python train.py --n_layer=11 --d_model=320 --n_experts=8 --experts_per_token=2 --d_expert=224 --d_shared_expert=0 --activation="swiglu" --moe_layers=[1, 2, 3, 4, 5, 6, 7, 8, 9, 10] --router_score="softmax" --normalize_top_k=false --routed_scale=1.0 --balance_loss=0.00281 --balance_bias=false --router_noise=0.05 --router_cosine_scale=14.0 --init_std_router=0.00733 --lr_router=0.000444 --vocab_size=32768 --norm="rmsnorm" --norm_eps=1e-05 --tie_embeddings="early" --optimizer="muon" --lr=0.00774 --beta1=0.95 --batch_tokens=32768 --seq_len=512 --train_tokens=281400000 --steps=8588 --dataset="wikipedia_en"
Below are experts of layer 6 (counted from 0) of a mixture-of-experts language model. Rows are named router (the router's row for the expert), down (a neuron's output weights, with its number) and show model dimensions 0-159. Each number is 500 + 40 x the weight over its row's rms, rounded and kept within 0 to 999. Numbers have three digits each.
After each expert's rows: "comes before" lists some tokens at least twice as common just after its tokens as in all text. This comes from a sample of Wikipedia text that the model never trained on. Tokens count by the router's weight.

# expert 7
router:578485491478472518453468438529526447469471529449493508487510555463481622494437491537484515524511488521464429407485492532443517532568548532483467517486546449493523429536433527410506465456456553445564534568506444513484502458502535471557481523496538490491569467542560481499503473500476537498414536529535475545516534459511523439551528505481465543456490436501471488474518552521467473491503458498513481517507562513607484553483490488472511498557502462490541510444555554431454524539463487
down13:524452501537519542569504467467519469547543557538487513534475439480541564525560535488543546478515483445473567467506409485513523532564531500525484646514526515514479487475474489473396449469516510489523520438571504472496489553533518514556470508499521500458470466517493432466425523562538502501499512589486497489494516435440521522497501493548533513524493469448524543519446495463482556485505528525541549499481507475552410504568456443551538463519523508506430501487511556424485535513503504
down14:536419525519486563493556495394499485563491452496466530513469462475536444440461428550439546503457496490515493471549504439477509504485472464460548507490476520444477464415578490483454519521531530504472504484559461480509470445431491454469480515503480450444518474532487480507467548520553504585540571439485557541492543536494455454461482436439464498509534513448547469496452449443492522498511473544490503510486468512495448581548470524565485502480522509610508573448496497533462479592536520
down15:429461486525517548527443463511498501485489516505476522485545568514467447570465487533489460508522525477519515535567550503431427469508505444516537523480354431561548495569501425499530482518460537513497438502448479462406530513492454546475522549515493464501469499496413527493511483501491547474544540528497466448464452482453497516495415548471517492505479439553540502455448487491500485431472518467531465499480474463495443473550552492480478440433465524504472519521456505469503456473541539
down16:528541508484401488493502523585486487538553529546545501488570480446536485476490534501512523462532529430530478551491474502508484538475542496508519436505491484476445458481488422529450499438526474421539479513500545547559550610451507549505546515488463514433428519471505487559490461561583494517483500504466521546553486545523548481462562467514456455470517476508491512498516462444515433553452543520446475589533442449495445529402473523530508533545500498430536516549536512556550517537487492
down17:504500548477523467444509551468455414484467526484400554517465381449517517490500456500488418534449472523587510507541455539498512550513476563510479505528515461467508547496430435387436512519507456443504505468483426502433509552453516509474553460483426515514507512566498448514562473541497495531471495481463462541516462490529468519491511468484571500522517497582537456560497458515479575526545485422507504559563467561558444596516475460507556529491528444567535538497471527564475500513501536
down18:461516462517472469472492557457525502517472447476494489480549565485551531470515542493537528448558525512538545458480520503570494412530596503479557496533503498539487565526441516478431572518546508428526533507508465531566459462431564440467529461566557461468398506483488497506548514345456502485505509506542457550492487468567530555456478503525553454441473468593539460485487485504499525496494486533527544453533522480515501439442516459519520507452522468430551478494496565453466585415523486
down19:502454516568539527451486447519453487504538470499511499485448541486507452522539449538504411496475492535493550528513558471451481567511447524545538511576532564457449447508515457474591463524501477551440452550478500512564475472472428482487427519403442473473475574449459488564493533493511496537463531574487533437495516539533473495487572459537523505471502498561492563502440544494529471508522532466487509482516526527520557457506542618567466485481497500580488536504512491529448534510538500
down20:493517522618510508491518517521551465500493539530394533558558456451530524469435459469543575512538456496495520495540460531465536543503549571497465438469506478526520484515433499500441484539510519511516546538476512503458538552523565515521454461546488471514552513521507558463507492423531479579564501464531524464517545505468536506477512508557557528549468494549485509506484564482488533498497556473552559561513535455556495482537486557492441524492545463537479405495538473521458509482501493
down21:518480513512500550522506491583505471498513442500517515437473552490497504532510476532440503454484546529412489471498563484434515515498479449520533446554536429455512487539489516397541490528490518565523426515513606473438478524509526487544514500557487484456527560436585414473529428487443579506528534408470485503483496433519491458486522488438503404530495460559487506553449522469562479543531497514505508534505503460516530514485496535502508522448567439456434527474519443506504518524504437
down22:502493507543493487419528512512459469531473531526529491551488468471499451488510504447434506513494504459552467469535491446418488530477454425490417492473485500552479454498481481463426460563453531524483500469541453527537508496496506532473503420547488475472542470498482535497537475518486503501548482490447465500539513489468450501487515447510499539475565472470417529397485516473530521581474455503496527537498476482538513486480465465504485548484438518470411587467530481523587526530532521
down23:497554459439452489602545550525488482416550443464472568515551483531485535529502527475468565463597435528514517439526476535445512484479533472454462478521495408459513566480481440498635480450504543582550523540469520537424488515501545549482541542511452496473467473470514487458404537459508505524499506416474438496480517517478538552428499510467493506446544528493548490481506499493513480430452420592479499530454500496502482512507460502521444482488575483456507444437546509519607453554560475
down24:558531517526492517622459534504496503504604515526528499447487462498504476507523529491486528489493542578435492478472505558508450487475471472516530439518537529514562501450547462538481545441470448485451527549497580479539455532455486476464490472535514502443532467502570602485486564523443452508564385505453494539488473469511477561488529476467516470492506495479539538534539513448527530555511462476605522515479467512466511541534516529498430562485501520501452536563487481578524534486492470
down25:535500511536521469494499526482519514519506514455416522473471485501489487525430572475568512492524534495556530494500476500522510441448429491479495500447568493502549531509455498551501435490454543448519507537527510538412470501537485484487528497593521491513474487452525542504479485424511594484471495418504500508532513463446543543579492484460494433480498524607580533455454547478438486534508525482490504560552537430504541509447437458471517543546531502398449492525503494490507439523498511
comes before: ",", "\n", ".\n\n", "–", ")", ")\n"

# expert 6
router:469497552475476430443481513503555535540508492538438504503439434530531433484515524550538522473509480465428481544534486513500437533445429473450551439507518497483485440434513501501503495626502561504569440468440546531533493454503471527486482523420496561476443492529490507561477511491526505538522467496514533525525485482457549506477462503549516548547499511462585570537430549543493512516581533514487517440479514575458489513511572500562471520445522451548494515575467496455537406577503537
down5:455527576470471452588561410448558527410517506512527557502517512478475532542447558451472477410431520514495526532511517534439477488488494514413516498460459546469526532464506489566489475572534472549464531499495508549499512459438457429515556506498505443503499504483507539531472447480496530584500523494506530511487449496476571467569479563532484477479433467534521547546490544481462520502526505436450580492395551522547483519453500494520540498523527550501557455477476488537526423477480428
down6:499520567530558553502470539504484468478561520528530516512579451485526510467481489501465587528471494497445547446466480507590568523574440537495525480463470534475467535522531518465559519528521435501454434516452487485542509523477500510505471401464540504434562495555463502508534513581469529542399508509434535500479578526562527424553544617501414453475509539452502511504519504465513463520475482533548486480468566550420481510495506448533505477482439496510479487562526434547436486577489486
down7:538531420499569493530510547486584469507508494512473517495493488466485511562433517541456509457504485486503469582526523495521404462512525498550475488513529497573533572528521534433431436510506514455507512501549451486486478458487457521518526472439514444405437445557486503526547513528543459458472542466497390516541547494461478470510479516470499554462485442572484471443480474517544436508472505551596563479453485487529524525518543565448539531480502488534506501532473506424446547551438534
down8:493467471465464468477444456539548486529541474508496518556448523497437484483523472432512526533524497494559485530504505545562546500551470480423510453437497480483472505520532448495503568467462515499500553477512573529511534513560486490502494519498396512465491464525615487527413464471624462530482475539404560467444528498458473505534526492451539520530485522503444475586478469553438523524502493475513527563518543479520557524461501493512503486459428512560521508501427573502431425539537496
down9:430532571524534510467511519464436403508415510453500517572513525462524547535508525493492467483506460527485515525537568455503500586514563601502509492450495529466548482540493504519466459509581453488421490459531550537466497499449525532462530441481469522489500453480596541509552562521479513486582500544509495469465511552511476443531527495552501513557483453472436462449440477508483539477539461423519533502508519543455495529542524460443477543568538533509494456523522558466521516449472521
down10:427439466489453473441446522560470443491449424472496465471482559536488502419478418492479481536504485477506558486529527494514491506548471462396423492500486585494539425430540473525415518443501498485512474476524501471519519476491525483521514468544438495451502475503508511473526487495491451524444460531493500492550484425541518542605359460492513444543482553493504521427431471489441504474477577598499426534485449428506490493516511498552514470453476411541449510474456452538514436513536478
down11:523418563532506581489537543469518556569465485499544482467505447507507449529421572490441484565471469502498462531531473510485474477493541521402476574481493485499499468492442474485471442463524484544400484542547490469542598454470488450534529497524547575523457515601473548515394498546541518450508489482549497498516509520554502486518487401542481499578523532530549433422375507493476489478486495485535485487544441536421506534460472402573510495500456535508511492473505535494499533514520479
down12:485579498514509446492480415420520417530539517525497553526479544516477543507451508423458582523461484504461493494441499569522527509462423461477498522528466471475509451499445453553480440500422512556478435531490481499433576424511514567476508461475558470540570533513560509473474524553542515448537437486475542532487511520471455506456480496443477538531524431496616472462500499426579491477558524470538451578468458555490524477491547489549484451461528502515480501480573518522484547534503462
down13:503498511569513517560506485494455490540522536478482448480493545457542510474594528441473503519532493537527464474457536545543457526530504501424523544463526465466559497460543534512417515524529499495506432557479509564519472486522522476524534540546488452489499489560485478473539546520549558503522530475507470451522527448471561475449493544493523513461559579502530484460505405527498441476531536479469521533510521472467547452493528447526496536501483532487415506509473414570530492461556547
down14:473509511513438569552489460417511546491543571523481532551467458542499454430466506492546558540492547425517560525520466525438520515514505514486447537513476495451478413492491491508423529488448473584461458427606504479528524484460470516549518558535450523505514480452498503515474561553529505491464501480453443454584523473537526600437526463471475487510514530548532457521427529513451494526568478477503557455469567518465501393512476451504423567521526384440434493537546486524477521455505486
down15:468482515484485552441532525505437462493535441530483573559475528555468483514517465495528563430502480499513461532547491495474487412530468603494494520530472483540538522475547522482507418433471387453500582434533515538419537488475550480492551481540488528474514512528527516505541499522537503547452545434500489587507509436481450483464568590575504535491600483500491525511530448507502574555472491497465500462575549514450517487524502477506490528489512494493487449563511492508499512534487528
down16:537493520462534494466556521465474510518560498442519432524460525600548465561527558539511485483509495483529438512564562545523540536479523501530490480473615471424502462434539510546506532523524475502571479535450499473578483453523417543565548526556554527547507497568526454522544546503428483507443553463456468478545502546551423530442542544441539546509553559450365545484498504500462574503478483492528568488493522520422595514515477556450490522490483535534522478508535541414514464495481473
down17:433525502441527545555520511545540497494539477487559442539556457526495401385533544490509525486502511441453487499533524541496494503435510500498506528503519536576467461528529431465551485509529509493506456526532530619517456563551493524487473543522514449441527429504485527472541513536547540525485536544530498454442552552521502485501560516455518513490481448493540521542536549501448496438464483437478506474521430531513443501504521420526477505508508452503559590546425478464492559521478480
comes before: " was", " of", " to", " in", " is", " and"

# expert 4
router:595556479485440529549452518635482571544479542480535552520557506482484495440586488450455449502514507560484523480457572513560473523523470532570417480488533531436579417537513431506504528517472439501413543533469421517449447498545470489403514536518489527506524516524479523551481427494473538497505481524521505452512494480576492544486519478503528454506558443518477490509496533465517411483474520525492465504519516474454543449481500454477551476461525547540524518517507520572475522491480481
down33:581511490413452543443495483519560464590534611520585533495484506513531467492508547493522531515477512421542490506473476437497523456463420531531487482482437474453489378553562493522479521529525511444530547505493491496577496513488457464484524534556532564618550503537521402453458476534550503525492577531538515511533519565503508479552478436505516471570503528510532504493492492541521507540492498533565526478508471527488456491462483423541516540532508507477558526507553454471442522554432579
down34:546535499504464532525460563553490468462578502560461523500516526432538474518461483506500481488432522513474577514525509490531464508448457528408508447480472443481456459514504502444383541459502502541448576485511500490562546594533502518490514531507487441522500471442547587496522560543464481504501476559477468466548511469435457549509461475491571496475523486535478418562540563477456478549594493541468507479542487470491491490528436544581512539515464511423490471517514523461522467463494487
down35:531461425446446443518562521495498529446420492464519499513490473454544475472517495485527482447427591572381506513491455530474495453484510585513561503476565508476502555431590474526620466462558505516462489541512513551537527468551412469490481541464567549492499536463441533507447456507553583432498479531442508449543516572508533500527548455516505566521424496518511466510473519541461470561484560503509515499491540503521551461521532541437494469456511484452510578450541434437468497468453494
down36:574513474546477499568508487515483510518558450554564555499499499518552479479447532469476499550487515521507491504474422465486551557541521471494534501420498494489432552530520541480499451483453516533492578388528452559519502512421515558556534488511516528494460527401477538473456520556506424501547502498524542457517577536501563471497444512448579468509464459468508484456495561456513423527523508499498479465527514529475537508515551544483503471527477524529428502480579442552508472493512564
down37:492496529472490425577477510511426486597517515523507479507504469596527575501506494489558482575503502490434460455541550417539488484505544479491570482554487510549516440547502506480452486517518479468557500463476533514501499491540488477451438559486425552463447505467476497536482495461435499426444554560427526494524487508512536508515537467521524596481492563502486500493547539546498455545451508492562457475397547505492520480495464478470550609502525536503489503532488556571505489451528521
down38:440523501530485521388469493521515475525506467486496514480476527488534554437507471537439452528505466507512464534486565495470524545503482509484478550452564436498475503480473525443474561462486546483466548508562522444507462525518539512507510513449457489463505468506488547463550508516501516524509505472417519501565442577490522498447504429558456553482611517531504493524514502481447537472551472406511524502475476463489457534589470488502540475487542448518461477516560561509489480521418449
down39:496454500514501448558487542416464495505528506512506449514458497520515599542539516531500451518450445577501565496456520478456525487559465528479462521444572558524493537523471503537459406541547494491496508464472492534501547495508543490476485517490443480514493542486511493492496483478505435455491451480503438436513491547529563485418435475478436507450525493454588524485508502474499419553495488541418553473510444537490508540547522487529484541518571475492547607480539514470480583488436526
down40:569471491454529477502506521440479402489563485468494533509489517507548436508496515544484598420519483559493472516486472555499461452484438532463536475542458524484495509440465497563483567465564545524475463465491495561470526574486479514477497489499478487536461515483519478563524502575421424572516550575510551443480457600497465556481409508458501477534481501437476528508446449550587494514555567519418463515488473486555547500524533480435526514532410458621539481525527510487471519505495479
down41:463565571426542484491465540504500474506562460470493533508501522484469509570515557413540539501437521461527520463514494550439500432532530508427495472471494508598500541498451525587591503578485454516517427440493498479472482509477599444523464477552472499481526462455522551425561457474518522519474494472502462468529461489493464474428469522478449464480535461503561558532530489410496549483519450505507426519510520430513463464506508467465529521493537495518493532532516499466489538504502507
down42:612521501508455473447504493465519559473466448522454575518455498528494522509528478502494492503469477519478544500507446566449423502466548462527547535551517492523438472518548511511466516540470476514549501516484495546528500464459479541513583489522638511490494485427515507487463537523499489465435521516483499494434514558455462518472460518498493544462548500439513492444431431562479520463460586491486513486502475473511596453508498428493565518464528520505537526537494461524480492466490422
down43:579507537519467520453440450461423482463529442530544494464503533482471477496443526498476563491505520544502459550524438513597514555571508474434471499496503510484538540480477496505473524492529558430551498487489456593489451447534576421418518535532412515449509540504536491488511541478554524459494530505488489573497545482541457475468480479519538519486445481475528556514496528504549513523468521499592448458453448466435470493386569505441464424458533522572521550397492486563570498527444513
down44:486470504417509514497534522529421518550541541501515467483523507567508462583493508481458572529496422545589443527448441484492535433525476564513545566515501462539539532538508524487571529474471500478522542465496565481526552442515492383512487504472529494486458503546471525475556484495475461539565470452497470492418475531468492543464468516510513475509477473547502533470494556487431462509465487482524511469477544514527518475512511445498545453526561572458494470491527446472514498542530483
down45:498472530572516481461485441514443535508543478565522421556431496552517481508463448627508519583494529527526510483605531490489500609486550576518478499519524473430531460475433481485448451486423474511541504483531467489492466470489506419541539457511495546474519507474536424476500532550454467505519493531531481572517570490421593478511521437506488418498432478443507535488540450474552486479473474468409565535509482542579482479487511497500517517438525542571453532452490460534449499433507446
comes before: "9", "-", "0", "8", "|", "7"

# expert 1
router:426483489501566569511573495454497430528517500496504496527425535498509505516486481505543439491433454518562458549488437417405515426486504509419512482524459479541462550531520561519462475386490516488479463470519524515481517481424479455506542537546514444531524519432560491485487535485465520468492483532460510409518549543459526464522459514418486478511461496553497505433456505555515501570522459500543476459568439531517500523515441427554480534543512497491470529538493494431537507431533464
down5:540478506486503567452525488522488542482547500511446460520532442539494494469501517417512487496430486527527454501559484445459524436450442464460469477481561500515440519500458602485449503547583506441542492476511506463556471475414387450480530527512555473509512476462477449520568468489452528478520553495522513538579510499520519487539436505532496513472547517419485598547510505469457483499560486446557485534434491507376485546574467523516442490453494504534507539504442455563458521466465544
down6:518528492510578549497495505448486501484525509501447543552495552555435544468444440477499531426498575489450517487524480520514475532546461504460523501526465474508575530487503409501556464581490530522505500526415565504438450505506460502523487524499492499502534504475447509447595510517495541516564479519526513484532511497508505495438540539523491479503550570474501476529451541462482518514531485519515558476426538510513550526513485515546514536488454561509575497459495519476419475529533366
down7:466462488548485489454531488486475457424510437485459474527503486517528499402481525519459468515465483489467501534458464500499549460474506464456487518566455524514464449497528578528497505440504442554523453432509485496479464536527502439581504511514482523464466493462523484551494604550469513490500552516540559490531475444533480534536484482441501508532419494513487478555448484463420489521515507491468503461446452529507537453504446537451582513525532451486535364464471484469453478510511556
down8:462528536508465455489561545498562447518546416497524516488546451521502431560545523504518532571543479464494459544499458446469570471566430539470523491452462457485493577434538536493417509494405511566540446509450511543550521503489499534480505529540503510426467513549513505477422531516475517521482529465460472526500484463551504523529463563510468539485536487517473546482421525450387498457500551507491524463536565528513607482558442445530441536461552501469495472491496496503495473445455451
down9:523543465481478501492468458555440473557548442522530465565611524440472478575445467381484458487540538524498471475535527521511490479530539571532447488501501518547563517515505472595445495408499526584552531508488507467504426493450441464522499484483513476569493507483480416494471454549549441554574516554493582484551438539479485542454450545511473586537492581469487438535441502505526438509503546513493533500481483546479454547505501609461485497513517511468510505497547562545501478520484467
down10:512467576576517506509469546445500615504505495498484480524516530475468509518534489534491533552554467591495487472524524514498539451508460493509464552518495493464521528528589559568757602462534488510471433537458454520470512479477549508389532422504534518470530573559455539517482429433507509534497479523495489484540521473465473492525498516542454475501486509461514552511496495511555493516510513459497527553492454568523502465479487531443584507494532534509500470539524537531495572442439533
down11:537507519512512501488454473465540478515437550484506461523536492566505528513444483457443453514464546450494436591538527557478535584529481482508556523490525487547514554528506509545559477442448458516457471507486505434537563451481499492475531514427537539453501511503540494463492526469520415491502527453528510485501408510431554567472407515472477577523534489506570468517543538458514452453493532533507487631458466470559493500485486524498503509526496472507466476514502455510517471499538440
down12:541536529465531476446569473459470445498497546471514475458453486537502412410473527585487525531474537477562446501486497449511562476444551491489524476444486519554516450500506508506596521502478543563519476506401502555604524402542497474498511536510492506517467467544513524495485452471539514482480571555518443555549519498457507488533536412477432502511467486508452460541582463439558465466530529469498469466543533500451518487477541483591558484487513531563487530452563538524414483515521490
down13:446500503547464499521567459434594480568555460486510491477497444469522454479430510477569564504456494526513482430512446464503480520527584545556463529486461565511476510495464466436468539385546474570486481497540542530485536446437495542480521514515473482469462525481488475540504479547540481513464477470468527478488502485535533561505508535530475501511443453528537484493482531484512501496523569581465505526459525512466535442521545438503535512536466483540464528449430456464486472472445516
down14:506488573541544508532529548511496551549475516441477567498526584466533476442460598511448503480587494530578487489539485504545444551471535487470469519498503433490520503484501615550398475511560496490429502493437487525502512493497497490455501539590572538530531584493489523487453476563504520529488464495535528532560494424447512497492502529553522504479524532647523518469556561485487476525531572495470520576495506569539527484512473508498518505564525491504543536487511470566504463531490489
down15:473545529483544548527446476472438501548478439463524574511518567490520510538523529442511477451515484457504543543548459518522516499616511480453522476462493536543501534519549475513701407532540510513449578440453513545473514522507534476430521545539434526530495545458556497493462473453559489448501435507482478450488503506511461473466451466444522516544496498525534523512481507502527480507466466475527527465569514543520494523518568537461527594461483460533515481452444479501483535471509462
down16:492481537474477563471499521447558430491456449497492459544519496452547558498523485530515446391513493523485512513467517448589534453472435573490503520590518549483476504460461423513624505516486469418464610485468528546593489556530498516481401521513493480470482499462469487526558512558531451483516463440493413508509559557534468518521464494518500510462511588525521532502464484501487476494565510559476522458545463481518505533498532569538521566477463470547584494595485510427525498461539527
down17:512449534510534521492513531544532539486563522522489500493498530450472518553448427520542574541486442466494596569428522485528502483473469523515512548501540516543544482550479494486490509543522481500478482562501562469520543555550436386498592589506542453522476488515520431465482566485487543513497499458459513485467458485548431500557417524522407449457479439611528554495547473457487456465452442477559461512487567453471434475525432516503487451470521466483480519433463521500465463528549546
comes before: " the", " ", " The", " a", " his", " He"

# expert 3
router:570528438499469490511405527478519460450482486469442549516518461451443469504471493508529440445451508492501582467457575470552497547558518501542451481441417495454509563510483399501500557492512534519543544512491511503493454584470550564510511453474495498515559511433548543448481405479480525540485466507527456541491445541494513472517557543471546504480634521472564536542549504472485468513454456432546489484433520479514448458495576549555562537479529561507505449459535514541504468542459519
down13:531490492468570434489450427470477539535506510456501483536520529539527587528497474523452439463561576489430556515548484552488548494425444487514544504541447529542503496486418471571584556463536544478573557406482470496474432540476526465523519443492558491575515468444445522497530473495528559482546532490487487585471541546493513556446557479528451502497429509496480540528493509461473487543462500447487470467542443499528465411507494458449566452547459508568496500509476546526541517496503541
down14:508462481425497505472484474535484481534484468580451593523431519474474444552521431550545499511562528474429530506502515478497482476441529517484549603492472436458518503435454557461434578489541545480367493543509496493513495487471384555483551470431532549498486472515480538458459502509476437443493513527515459470426492514493494522546468432475475551413476465443407456483484549504437432468566454539454474470506534454512419502457493508542540570518432501471403483472486467440571493554458497
down15:547448480509519546623478490499562497442590557482496561513420475482520544487481551547447465489456525464468493493551531506414470522449537441475542471557535430560512516503555443533345443498484477488477513497476544441559544509565510524477477464509494491445451567475536490430522508491492458519438545528470525497536525525467582471508469464420442497462498533523435548511517545519454485527488549435456555412533493447405519527508458510421543549455545498561505477509500478507496476523557585
down16:478462522479483523502528536479555500476505505484479589511541507448440551591438580534487397560519461552481543513471454489566462442481549532530477531532464526553518471503473500474546534509487555500474470500524436502490497538477536515509422543506508501465574527517505451441479558428497531505524453504468508495388482534466502548472507507460454587474549465519450440570531454490444497549483499500504547453475455497512499490471458500524510502581570449491486458484510442486516447460511501
down17:453418470534504487470533489488558478500558531562508481554489599465593547482502526419562507489482581464545522450534520495566467445549513424465440504513522521481514529522420371522515475485551500452493534494537531482435502546505445416498525474608499447475487509502507474459474474479482505483522467488572514509470558521491489484439511487557485519463521471519506527511521441570552530451510461513497517443462534518450535530545494503473527459468509534505504569514483454457561510460510504
down18:523418541487488497492504475505534449494528488454525499496518565560457594477409552503478485405445465542457447522479498574494544498526522511551554581431512515514553479491573482432407460498477547505481447519490495503478493552496480448480552457478492454505506500528432424451512511452485467506431465511519502517546516489554559541464579525603413493518458477485443481572484545543487485562478536514533512462402516464516570551519461480463508515488464549518540462504436472530466472540525421
down19:557455558452527502445473438490533511470561563492537475541431525533534452513466509582503501427479489484519456392541538549580519422415502572473477466551450584472467477483442442506416482463547496508456477523496462498513447531513536452487500474461534518490501488533453474472516528504479463508542455513569497451503474551558509490488497530535435514524533554546370481498496488527453526416538569522539492520541481418511492512427477548467461523533476516529513523557530481498486545464545505
down20:595474516463451495543453497546529516590520475492447462490457530536422554476416521528419502487477438435569500485526441477431476487462520449464505422557572578545552576508479529550514458536481433538494506484567587489596547496424413500554445514468500502525472424473512511463493525487491460476495449452469553491492481506442481507456532492592493481427438530529475463587477505468425519450473511481439476533480522455481401543513571559581496500453512497486400540480557478558473447444496563
down21:579483517521502522513578545586510523423462542511513472476548515483533521463537540467492528512472503543527571520520560526518467516536552513500449475533542490454455509536434542491460484460467437448498419565562485434512509434492500543528456495621464506561527484492470513411478490525516514454516416503439558584512558463490536478492467573464552501498497488474463527512518464452533493525512497530502527586539473460543505445524471511531549469477442507536454563418527505476492451454504506
down22:475558523465508565574512521557484567453524482505512477520515538439509552501564495561521502489493463423539479520464544496513426457463489565461476455539469522501476479492515507467758452530440501447522537496596527495477600564512512493500501494447458483481550429537508552467546517530485493496475454453461520519537524418478495495486504462542512551500439479443484463479486425477534497482481551503581471512527567503475481474506555487493534437514465468556468522536521508505464513534462578
down23:467410507544509501493526492474462443541477507452538559468471634453462556437532572493552451508430489454385457470508473533487487535514467482441509442452492576531445498475515512457514465569512533547475458467532446498438466516554462529491565503505483529540545552510528430493516455466469481478462509435506470473535528499540593501481511457486500517521525526476494461547516480539516470511460584492525448528435502548494478443495485496490459532476512476406464553489564510539518524475517397
down24:479501506447556463563497542496516507484455554525522513531475545520585423496521466537480489396515444499481488520477563551529513541475535533454520524584527529499455526469447552457542560557473475512551474532538510477513413438617571579524484419504554501524487465524475441480475536504459493547439497480482503512454561531587492519490443518444420507478554500460403540438556518539505465522437469504586526491536443558530503476513486511427505509500508514522563539485484545515508444545492508
down25:472499486528540467456581515428455525556507472559467447493453580503444465535471528513530487563550477504483497464495408494514490523466514465462517558467556540508536456417522509490370499508513580458450516459531520505479482480501478474516507489517550532516440467463559492469483415487479527463488484519434532495538499453480518486519506490490400521509467512431489483491470510481482535515465542511504471465495459468513494570485507475536513581473584448496515472503489475553530450442501434
comes before: " |", " |\n", ";", ":", "|", "–"

# expert 2
router:435488495488477548573538506452410504454437438532558520451501466509537555483527445468463534510551515446475477467493533567501532462589548514539476472523567536465508549540527436472504458510562480492461523506501473517518495520561515568494457441599425437493471539526437503457436532509475468553541512476512526483474508456540480532574524418527508504495550521527510507374536502420481488465521528525464583512538515450503464484530443522448435456517514487458536491524472552530560534512450473
down13:488517489517464518540462459516523520522563474453507476409465486476475511503505480524455498433484441530530532546450479454531486428461504489560464471446556518445532432512504446484479498481506512528503502540546500448450479489551501550436497518439468481519536475525483535502389458549544507493469513458436523411558525509524506472491503434612510486498576493514489499492530442543583455488519438537394477520603399479473549448546485485532449550546485484422444559435495530483490538504442500
down14:504553463505516536490505535491522543546489436503514469498532435550528432472538538443475544546501552460517509498457510537576514480507517482521538514489555520568585457556472499512520540553470479402497519505512456475524503509439510447465469546559505451539581524449473432435553487565491488533508506531543494493522523480476490475575545542585478487468531496573468496412495442475499492541455553425532473504487519476515516542482519399498486522562547525489517557433541519543496521568518527
down15:429456494489440534510500497418565476525466542439551493450475495456488486515518483498548460481519451503558445388501563503455461532492522563548518493563433502567528483466485486500488518449500544493481500483524519449491518478474484474480499468466527511450549535559488484504550458559494510455476477473495451530541458484494454517479456463450530510513573465526475448457526508485488537492545588492499493492454479469526603501490496503499522525493521511483426462482457516400537519468539541
down16:485466476618485479540480494491522457487427497492482583477501525464496484500552510510505461518526363505471526455464500564493556535577538442495381496569431535590547480488454532525445527519533476561492490487505503502525531439585468463497516547531456527494472517457501517549540524509467536518518457493455501527475468485540449497430474449486481477472391558507531528549528524487554457504496552503505518520487481509520521483550501464419495468486488568429493565476571557494528445476564483
down17:551496426547451505478440525426523538471488460579474529515540411537491507547531541470477495566523562465454517562534493503517425447514472472525526507412502459545540595541494502460535475528497511491499479466480401495398524523515488433527489540509495479436487551556423487416479512555526495570553477508516560503550540548527455485507499480493442553453412469440450480499498484520531469530588478429469481544474430497491522483540454483516490487488492492489556445515462462464554596547515486
down18:477456513503441432435493396505518476479543468551467480475414529563456606538449464520596455612475555567446461559528466485541541493498502464542480468549612414560489537487466500506523450476465518430531487499485481505543471496462530558596526456537507482494510496496517508567490545445462494491595463550525596443537490485502499538514454476496446543487522490493454475528555449495465490525432510544513470519522526481463615481490489523507478510504481557476524478484511485476535525481519484
down19:497540556497546468569496506503495486485441529555525481583479528535532505503509504441545587411462493496552548452457512500522445534527465573488511455497425554516543530545415527539416458573527519565492528523484497422462539527521492471444476513439446571490521549538511474500459498458502492511490496423516525492556535463506436511538557478492508472509473512464511426484476524554489449453521480494473507542472503480551460445427554465614496495474456475420511494527493502544468516518546499
down20:468457545424521516495505390552517519424519509574427475473450513502547442506498435450532546510476542551560496519497509504513510507517515546583450540501500507476534487464457486495494456536508550518432489503450504472538514475492489478512470506488443480471479443502471471609464400494410504467511473437490520463484450491588527495529434472469469447486488464502486540474603499556517561419527483439599483480470551423469499501499538509436506442499590503493469525533416524548540527449484440
down21:464557565435497503526500512537457590523540541466482467404490502424553542451506487625505449513496512499519516466544443462454514494523480549437577582503536567522515487517486487508590503493504507521546401487498476455485520504515450475432482530526570518532533502426467485492495498580492503489519566555536477536469527476450538494605465501463455464508465523476492542559538504479463565491488531543452532646532605454524507505506474462437378486595503459472541510477496515509479563537527513
down22:497496482521539443518521487462505458502517418531538480545491476515459503457555506558536475441493550504518479517487500510544465481532550538451517502501503418498529500531509468540543462540488512448485535548563536580457526536457487522420495493480520552497529431511470480485470474501463446545491473455588532483472557545520426499506469425482453509498458559518503486501499514467481575587521480559513484523502524543442483492481543511526478519508495540495463505481504535550525525450439499
down23:504498505558470464479473445497530471500483484478490438452483557502504517472484477489548484538517474505442521491453501506546482481452494461420511596554500445536434461551468540532502518481466543512486477509545447619505528476460561475449442517448494458532475458504494488457490500511532584516443528461530446493562503548432510502399459544512549466463481550536531506503497440506414515452437500523501454455527508543474505511484499546524480489503482593520486519437455484491472507511482486
down24:559540545523506473472479495502470458472501527512423526556524487553512452457534494520491552484511460499502495461464441481476529480518587546498474565474468452496583480518520556515514499454514452549515500572538439417432479505538491550479482542462516435457479511553495584498530506513608508569496466510520459423452541542509486466594533558472507441556478474398490531513452499514516498509494424494473453527497514466487562487539537456497458522530414570522423553544447533521504433500535450
down25:505500535492448512568456476482508521514481511528505491492461521517515491507448530503494428529495497425510519560448476453433496502445480530523538550480485483496514512510485495500547496503482557467557561494472522482561442450492514501522455504449535430494504543513499381550481517528386493527502532433528549522559525579506518535407529453478476462503591520423529540464535451588550468466487514478514567449566536516507491493450543464509567516515444554571566504429466501521456532522464512
comes before: "1", "0", "2", "3", "4", "5"